Below are experts of layer 3 (counted from 0) of a mixture-of-experts language model. Rows are named router (the router's row for the expert) and show model dimensions 112-223. Each number is 128 + 24 x the weight over its row's rms, rounded and kept within 0 to 255. Numbers have three digits each.
After each expert's rows: a language model's description of what the expert responds to. This comes from a sample of Wikipedia text that the model never trained on.

# expert 1
router:145155148144160156139170170138116114120143137115105075159167113112125167144173172082106123153141110108134187129158115158178126113113135092108107149148117135146115160103127152127146144113062091142122135127092143113106120161104109138135090090129154086146141110071130109164113162160130096082133089116089139143158137138101120149106133127156
Description: Words and numbers in sports articles and results tables, such as team, season, club, tackles, Cup, score digits and separators.

# expert 59
router:160151112131177110149160110138140126124146105159152126143143136130172155162121110133118142143136144101106131124131132150132103112104107103117100170096112121136111129070162105122130147124098084119123149134138135137108144120139126145128099153099087094096134097138109077130167138105132134083125113139132172150123133110130169164066152112125
Description: Word pieces or numbers right after an opening bracket, quote or dash in tables and infoboxes, such as (are, "Piano, (2021.

# expert 38
router:189150136155167110095146133128143128157099141082163088150168148138137146160123107108096101178122145126144140118140136149126129131105130098125124182147115116152129123108141142094146160099090086122115170113119144134098142100130106135111090122139138130121110108147129130122109159132144114118173119165127129131125126189109095142100172082136
Description: Words about music, film and TV releases such as album, song, episode, released, plus hyphens and name pieces like -la, -mo.

# expert 5
router:165159143152173121149148162099172117099136123146165108148127143134154148136112112100107108137096188112139140134128123166107117117137097108097159146124115105153120183128132137096214147098083104094138121147058133127113159138177133103102087091122127133131131088116132110127114174112164112110128079138117131125106139145130152145111168135131
Description: Final pieces of words and place names such as Nadu, naval, aviation, plus size words like over, approximately, large.

# expert 32
router:117164138118153136123165164139140098141151112120131085138151106111151139136138139138096130138126147113128151128127166143116110097146129097137124167097091110150104122082116145117161167132114060115106099110083135137127165117192166113146108118134112121099134109132096091134139156110127118144151139161098168162113116149140112133093135118121
Description: First pieces of verbs after a subject pronoun or who in biographies and plots, such as en-joyed, res-ponded, ref-ined, impr-.

# expert 19
router:141143168113172112128175136146137135125135098117135105165133111121157176124089105103132148196171182061136136115156111153126122133147130125098134136110123144156116155117135121097138161107147106111106135142100145148085182112130134155133097140128149102130140109153146099120115128129140110135150128130092173160081123126089135120156161104125
Description: The word the, opening parentheses, hyphens and inner word pieces after of or to, such as he in Pacheco, anti, ins.

# expert 23
router:158122133138164141131149106127173107131120141101178128166156121097141140127114118067143111177130176087117157116166126150138112121114109104121123130102079110144104168129122155142143104096119107105088157160106139122136148124147139111151105101123096135117171103117120116137128147132126139141146123142090153118093128134136124150132171125149
Description: Second pieces of surnames and compounds after a first part, such as mailer, furnishing, anti-aircraft, shooter, medicine-men.

# expert 43
router:151117187148170143123198107122146092109098100111093098157141140117174170120103108111145133129125162109104124132138128155099114105119127132098160115143110129149102161133118092097166119104123124129153112101116121143125139112119162138151103105130145090085146130114121073131138184085141132106144115170120128120088159150137123132112140120134
Description: List hyphens, paragraph breaks, heading equals signs, the word of, and the piece ti in nation, plus It, had, relatively.

# expert 39
router:172125177127169152128159144134141131147145128131153097149174143100179184128131101085110124176110164096126151150149148169155136133141109107080164159113112121149107139105180142102152132107102123125121102106076132148111141131164095138139129122123129097116101147093126120151126133104116133126170143116133144112100142138133121136123145149175
Description: The word to, modals would, could, will, may, and prepositions in, on, for linking clauses, e.g. resigned to campaign.

# expert 28
router:138162141130154120135180141112144150139136108143131133180114147121175130142093095075116120153168146109114146151124092148091108107137120138088157183136087142144107159099159099153151127114104154135124144121123127159106121068142160120146115109133129123126127118140152141108111171129144109112166128166099143097136154113135106119119159105200
Description: Function words and punctuation in plain descriptive prose, especially "or" in elevation conversions, plus According, near, above, below and population fields.

# expert 61
router:164153181156144107138167125106187168126132105146124119147117116137158164131074115087148156142133114073152102124147137135110079116119129149088146138127136107144106162111164098133162121103123097114099137114129081139072155144149140113149114129101110113129119098146123127112132171117141147142182131180101133113093146122109146134150106078125
Description: First piece of place and proper names, often at title or line start, such as San, South, St, Bel, Par, Lou.

# expert 53
router:149136156111148106131154175101159100126146117122108097178147101100130190168102119099107129143140154091119173158111130169130109111115105104091112127074155113133131148092141155130151124099124098144118126106099106132102139118138118128138107142131175133122127094127151128119081115096119132064129134163134145170108127118113147154167118106174
Description: Final pieces of foreign names, places and years, such as Giovanni, Lumberton, Latvian, Zealand, century, idae in taxonomy infoboxes.

# expert 24
router:145132171098129095147173186128168145116118127134135107142132114117130192153119113092146144128113143104162169169117120190128110133132127136115118158112105113125120111095160135111148123100145095123066104122101139141100130106162129103119094133096149142114138102147166122102118145127108153130110117170145158145135112109120152115157113144144
Description: The words "in" and "and" in running prose, plus word pieces like ill, in, il after f (f-ill-ing, elf-in).

# expert 35
router:115165124123154122138159129092144103080125123137158061120137148091168161159105112083110105130126156110135168139157160162119098104114124088099146148136095127172125149091136149149161144098156109135127119128085125128124158115129132107148096129117127115116099101114138085140162133152122154111153112116114135139112171125109152133130153135155
Description: Verb endings and common verbs in history or institution prose, such as migrated, defected, completed, used, built, located, began.

# expert 34
router:148104154132167128121152144127188102137123120112149074150168130138155180165101092075097124143126154086132157143146139174156111107116104120067124142126124105148118134121126122105170151112121122124161111151085120138142158132104124091141120111115097126106134093091138100125095158111140103115150131133086166150119142167130136125136145147145
Description: Middle fragments of compound or foreign words (Ball-par-k, enc-ore, comp-re-hensive), digits in codes and measurements, and words like This, rather, ft.

# expert 36
router:129110141129159099141167196131163097133144104152125116179143115092124182159121102126117159103165192112129134126145087139141115145138113099138129153121120112149124175105135112120180128127130159136120118144117102137128145126152150111126084132088151123145121100157137133144103173098130079134147111149116137148110108123117116133153100133149
Description: Opening pieces of proper names after "St" or "=", like St-ali-n, L-ori-en, plus "=" heading marks and empty table cells.

# expert 41
router:174170141129156123166135163146163112116088114132120106125133115129149150186140125054093141122147150100131143133121127178141108128124109079084133125110115111142113173067145118102161150105162109142119153135117105141088171126171137132106105122092113121132122101151130098134126162129163105091130139165106124103124122153141130137101133123155
Description: Short codes in sports tables and lists such as MF, DF, FW and %, plus surname pieces at a biography's start.

# expert 21
router:142106184150160136105149137149194089125146142149137078164121118094165147147106113096093120158143134089167153140136104143141134123150119106064130121109127122157122119104171141110182110112095123119113155140104107109092166150108121116114107069138109105136140088109149129141105152089140117113150140170118138115134114148133167136114184136145
Description: Table pipe cells and line breaks in results tables, plus determiners like same, such, any, a, and fragments like par-ach-ute.

# expert 22
router:144130169148160120144161139133199163116152080129149089127106143121164135159101065117099122147103147118131141140134121162128124082106118100073155152139117136113100151102118139117128158136095114124097140142091095132090118113136140151151132132147134117120154114139110112146122106093157129091141131143118132112097141192155117129110099128134
Description: Word-piece continuations after an initial capital letter, especially in section headings (A-uth-or, A-ub-urn, UCA-V), plus clause openers like However, Although, These.

# expert 15
router:086134111126179153147149145130137116132104106109125125168098120112143154161105112120121099162099123087129147155145135156151138079148130132121110154149099132142139180066177106098159128115120125125120156120096130079109129112187134109184123133115143129130119099147118102143133136122120085097156154162114159123121123127169113122124148149142
Description: Middle pieces of names and foreign words, especially after an H- start, plus Devanagari, Bengali and Japanese bytes, e.g. Ha-za-rd, H-app-y.

# expert 31
router:120134176126150165141183131139140111133131122122140085165125169112169175177133150097108142162157102089142177126109130149136123112127137087092123143126120115097093142096170127084163178119072135146125179129087119099087135137108135101164113093122168119142129080114118106156138149100129112091145104139100133153152152114117150094119125147170
Description: Labels and entries in sports and election tables, such as Goals, Apps, First downs, Votes, Candidate, plus team, loan and never.

# expert 20
router:161118173166153130107157142097157114164127097132129108160117102090137202165136070125120107158131173080091126135131097170115126138128094124122149145101136110177128161100151130125170146110122134117122149124139119140132144127158159140122117097122124149134163118124161123117132113105141128117152147131148158136137166167145156082114142146139
Description: Inner syllables of South Asian and Thai names (Phra, Madhan, Barve) and political words like Senate, Liberal, Representatives, budget.

# expert 8
router:168140137160170136075166168129180089106151110143149099176163091129157175152127086090124144132133131087120178146124125159140098095141095085102151157117141102135089159105141154145169156099108129121092136116117117141093127115151118090125125123126125151131125119147134147129119124135125155116143120133109147169126138124107118121103119108169
Description: Last letter pieces finishing a word (n, s, cy, ky, possessive s) and determiners like into, these, latter, following, 1990s.

# expert 11
router:134131153101159157143151150143140084150108135129141073120124147147182142165113117119121125173112120072104162111144138145131123106106145076127133157132083120128092159114131150118181158114116112159084121113064105126105135110148171098132100121098106145128101098133105103129118135141126116119147103147079126181125134152131105139118143132112
Description: Plural endings and abstract nouns in prose, often before of or to, such as decisions, comments, facts, information, history.

# expert 0
router:141161121151176148134161096108139125160129114126159110144132145108135150136087106083118123190094160099119132120128096156152123141136119105100128128125063164168108165095163112106125131104131081114107168133132116160120141099130118117182114118114135114102120094130143095128166130099162136119160122130118175150138106103127143133122141085157
Description: Commas, periods and table pipes, plus word-internal pieces after "co", such as co-ss-eted, co-ef-ficient, co-con-ut.

# expert 49
router:159135148145167119115166151120189114134131125134144115169160118115153165138096094081141111162136147094123135139129100162134127111149083067087133146099109132145082147078165128107193153113092106126113160143089125106129166146171125115150116114116130115128142120128119133125132149089141114076154112143098147137099140163126139146095141124138
Description: Pipe characters separating cells in wiki tables, especially after scores or blank cells, plus semicolons and dashes in data rows.

# expert 60
router:106121140152185131150175170137162152130145131152149113115176106103178165130144120122155175153141172091146160169127085172135080116132135085147133169123131098139091151079112101136180172131127087126151124110137097107125132089144113118150128113107114125087152109171145115163137126103151112097127131128125117125088127124107137117129143139178
Description: Coordinating "and", "or", "but", plus commas and sentence-ending periods joining clauses and list items, like track and field.

# expert 37
router:140122135106134128123165142142193125111125101131134067133150125109166169160112100109158111150131138100119133118151122135109121125143145120125160152125125154167112175110151093099178133111109100154067117121114142134104157151114175144150087114114125093103119127156115088150105135118124098120164111142107165130128117118129150130122124093131
Description: Head nouns of institutions and categories after the or a, such as Party, School, Court, government, war, League, type, area.

# expert 50
router:144130159086133121113165135121178108110127130116144125151145131062148170161105080076144121137162163107116117096103115146148123113119138116114152098111076118131135103133130143103157117105143133097156105129121113150117126092148113103137087137115161142098134117095151119146103164153135140081168145134123138095145106154095148114130133124142
Description: Opening pieces of technical or scientific words after the or a, such as exp-edition, hy-brid, bi-, species, water.

# expert 52
router:113147116144166132105154120120144133121147127140137111157169128140148189155145144089093156181133138068107191161114135155139115131132101089131141154120106116098099178133106162129176152110100116147119160115096104128110132102132145123146161085128137140093126097107120120144150141113130118082133097144078144113127155139133139115109150143148
Description: Action verbs after a subject, such as faced, took, won, came, against, plus "and" and "with", especially in sports match reports.

# expert 25
router:135112120162155146132191117126155091136094113143130063163126131138143139152168110082107124191118136120157148159170127150141096095135112119036154148142122097132087136117153110125139171118114128129110108104101118122120142133117098098160115148091106120149143117112145146117143180097119097135160116146125096120120157094150131123119151141155
Description: First word or piece of a list or infobox line, or of a paragraph after a break, such as Fare, Date, Appointed, In, served.

# expert 44
router:168119148112182139141170139122168120147136122139160117144122121136175115166127085105147085202136126109129167126141129135127108134111142120105111142140114130142099145120148123082133156158096124151105148134138109125127175165143116090171126120126146129140105104103137122119124167106158110110189152141099112116116142140087099128075145128159
Description: Digits within geographic coordinates and infobox field labels like Personal details, name, Location, Phylum, with scattered r pieces.

# expert 51
router:121115171142158110126153155147199125114115112116155072148148104090152166147097116096132138165126161108156145158120121173162117119147129122078116134113133137127120147106159113132146138109116103150140118136090100099108107129164135141142084119111111123123134112089118122125127137104141092125147084166132142128124133123177150145096125148139
Description: Relative words who, that, which, where after a noun, sentence-start He or She, and descriptors like footballer, politician.

# expert 58
router:147161155138149147141173113122188130136122121122136094166086155140154157148123104101085141139147155131152137166095123140101126119147128113082119128129072161153089137087189090086145169121116110128140161152105123106075151088161178125140108130098147149095146086090141101132163133090133114100157131126121127111117130108150151114099153133136
Description: Table separators and cell-initial words in election and filmography tables, plus "part" in "part of" and words like In, Public, Succeeded.

# expert 62
router:114147153117171110119154191117179112128144114113146092139149113120154155167156140100142131161132166073113123137126107165124085128131141092110116201101146122144126143124131134143148153130099104142100111132142102128107159153141151128136096140094104095107155096133144103128133163101140100121121115141097174150135142131088132145100122136115
Description: Pieces after Qu- in names (Quatro, Quadros), apostrophes, and sport words like medal, race, battle, athlete.

# expert 30
router:149106173146173105124131157120155112120134097123114091137127103116174133144094099115132137142105138105093148114114123148115101123093137097098125171105093123174124168115174158110173169154126117081116110147097103130125127114147114112138110089113125108137143105108149112157142139102121116117144131142122169115127115151141118115100127124147
Description: Adverbs and the "ly" suffix: also, not, first, later, only, then, usually, plus "-only" compounds like CD-only.

# expert 6
router:154156142162156144190154114124193142156145110106113121145136149107154178144129108114117126110145124095097123149129143151122110099137099127123107127128125129152083149080140158108171165147078097099093158141112117114104127109145150120123128086098122146097125073132114150139146165097131103088152117146108161158119145138159158143082151141162
Description: Quantifier words like some, several, many, any, other, plus "sh" inside names in cast and credit lists (Avina-sh).

# expert 4
router:149116179158158153148163126150157108165112103112154111132107091095133178142090118113088146139107141096113115160134130146154109081122131091134121124131131113156110166105181156150154147131118103154096136139126125150108132117186133144164128091114093110111130107132087109143168181108103101124127119129103099145127128159170124125113134110130
Description: Inner pieces of foreign names and places after an initial syllable (Yam-ba, Ka-cha-rava, Mam-ata), plus reporting verbs like told, says, see.

# expert 46
router:115146130098178094138160146127146154093129124129166120155106150096152130150131099111089120153137128090144127160130131157138105101175082120119112154106108167177121160113179121093154161127132114105111156090093086116087116120155148115139099134105081101143137073179146135137128163125141104095119136130119130134084119147150158117097094099164
Description: Mostly "the" after of, in, to and and, plus word-final pieces such as he-ll, reb-el, Marsha-l, De-ad.

# expert 2
router:150108144120156098118173136147171160148153120152138107141124113081157153145122152103102146113189140099108158160120095157098095120146114127108136145095139137166122136093172107118172149134088121122125144128139122124117158132163141106163124112118121131098111103110181126147095168103146104096158146121151147109107111159087124131123141112134
Description: Final pieces of Spanish, Portuguese and other foreign surnames and places, such as -os in Palos, Burgos, plus the, of, where.

# expert 9
router:155141134139147154119144131112131116160132107117132099157124126129165153155085077110107133199121165078149147137145151160117123124149109096097139150101103106131124172113165157111163133121109101124095123136096124128124181096156131110138148124115132127130162069132127100131164158134147121119139130141105141114104100147128142120111170107105
Description: Prepositions such as about, around, on, for, and mid-word pieces like ub in Publication or Republican, often in election tables.

# expert 16
router:118124147120166124161152140148180088126119113144124096118137138107148132130119135091085090186135172115122175112115123177140133092130146119121136140135144109104110143130170137138146159099098094142085113160103134145123125145145132102143136107120142141155141134107149121114111131115129118106171104155096173147100134170146127141126132092165
Description: Opening syllables of non-English names and place names in lists and tables (Ta-wada, Ka-din, Ts-khadadze, Mak-ati), plus as, by, until.

# expert 18
router:156136164131161133132155150125183120132136091128146100167149112103152184152101100093112120171126157078137156145140124160135115094142091083081121151105103112156098162083159143106178150115100093125103128128088115122109152120160136116147100120115110108116133084135133115126126158101146105097143120163111149130101130153125125132111148121146
Description: Closing quotes, commas, hyphens, years and numbers in lists, tables and name lists, like "90s", MiG-21, 2014.

# expert 14
router:128152145129167122136156125124134110119125129096131118151111089110120111114110151105126149149123156098115136154145169192123115060152107110107123125074093132170145133083169100135133148100103089151130120136106121122104150140134107090117084101126133123106130102098151152158080136128103120134144144177124154147113138162143158170121157094145
Description: Pipe separators between cells in wiki tables, paragraph breaks and closing brackets, plus mid-word consonant pieces in foreign names like ff, gh.

# expert 27
router:151133124151150104129154153117190104119168122103135105140139118068158187159142119063137118152129177094119139135162144182128132106115102087082158150098113092169128142102157152117179135130087126142129122131104121154124156135154126121157086130112124109134124093115145151142140150108159118124149138158133134132124140174135153092158167131173
Description: Second word of place, street, party and personal names, e.g. New York, St Nicholas, Toronto Fire, Republican, Robert, -ville.

# expert 10
router:141158159106165103129165154129145134114124098117117094149149113093160192129110110113129121167158189101113139121149131168146115112129088157095140140112097142173135134118136096124135157108142096112093124144125111147107143117102138076147078124113163115113115153104126154139153189142135108156109091154117146139126120131135134151134097089120
Description: Mostly "of" after abstract nouns like process, existence, task, career, plus capital-letter starts of names and headings (British, National, Kh).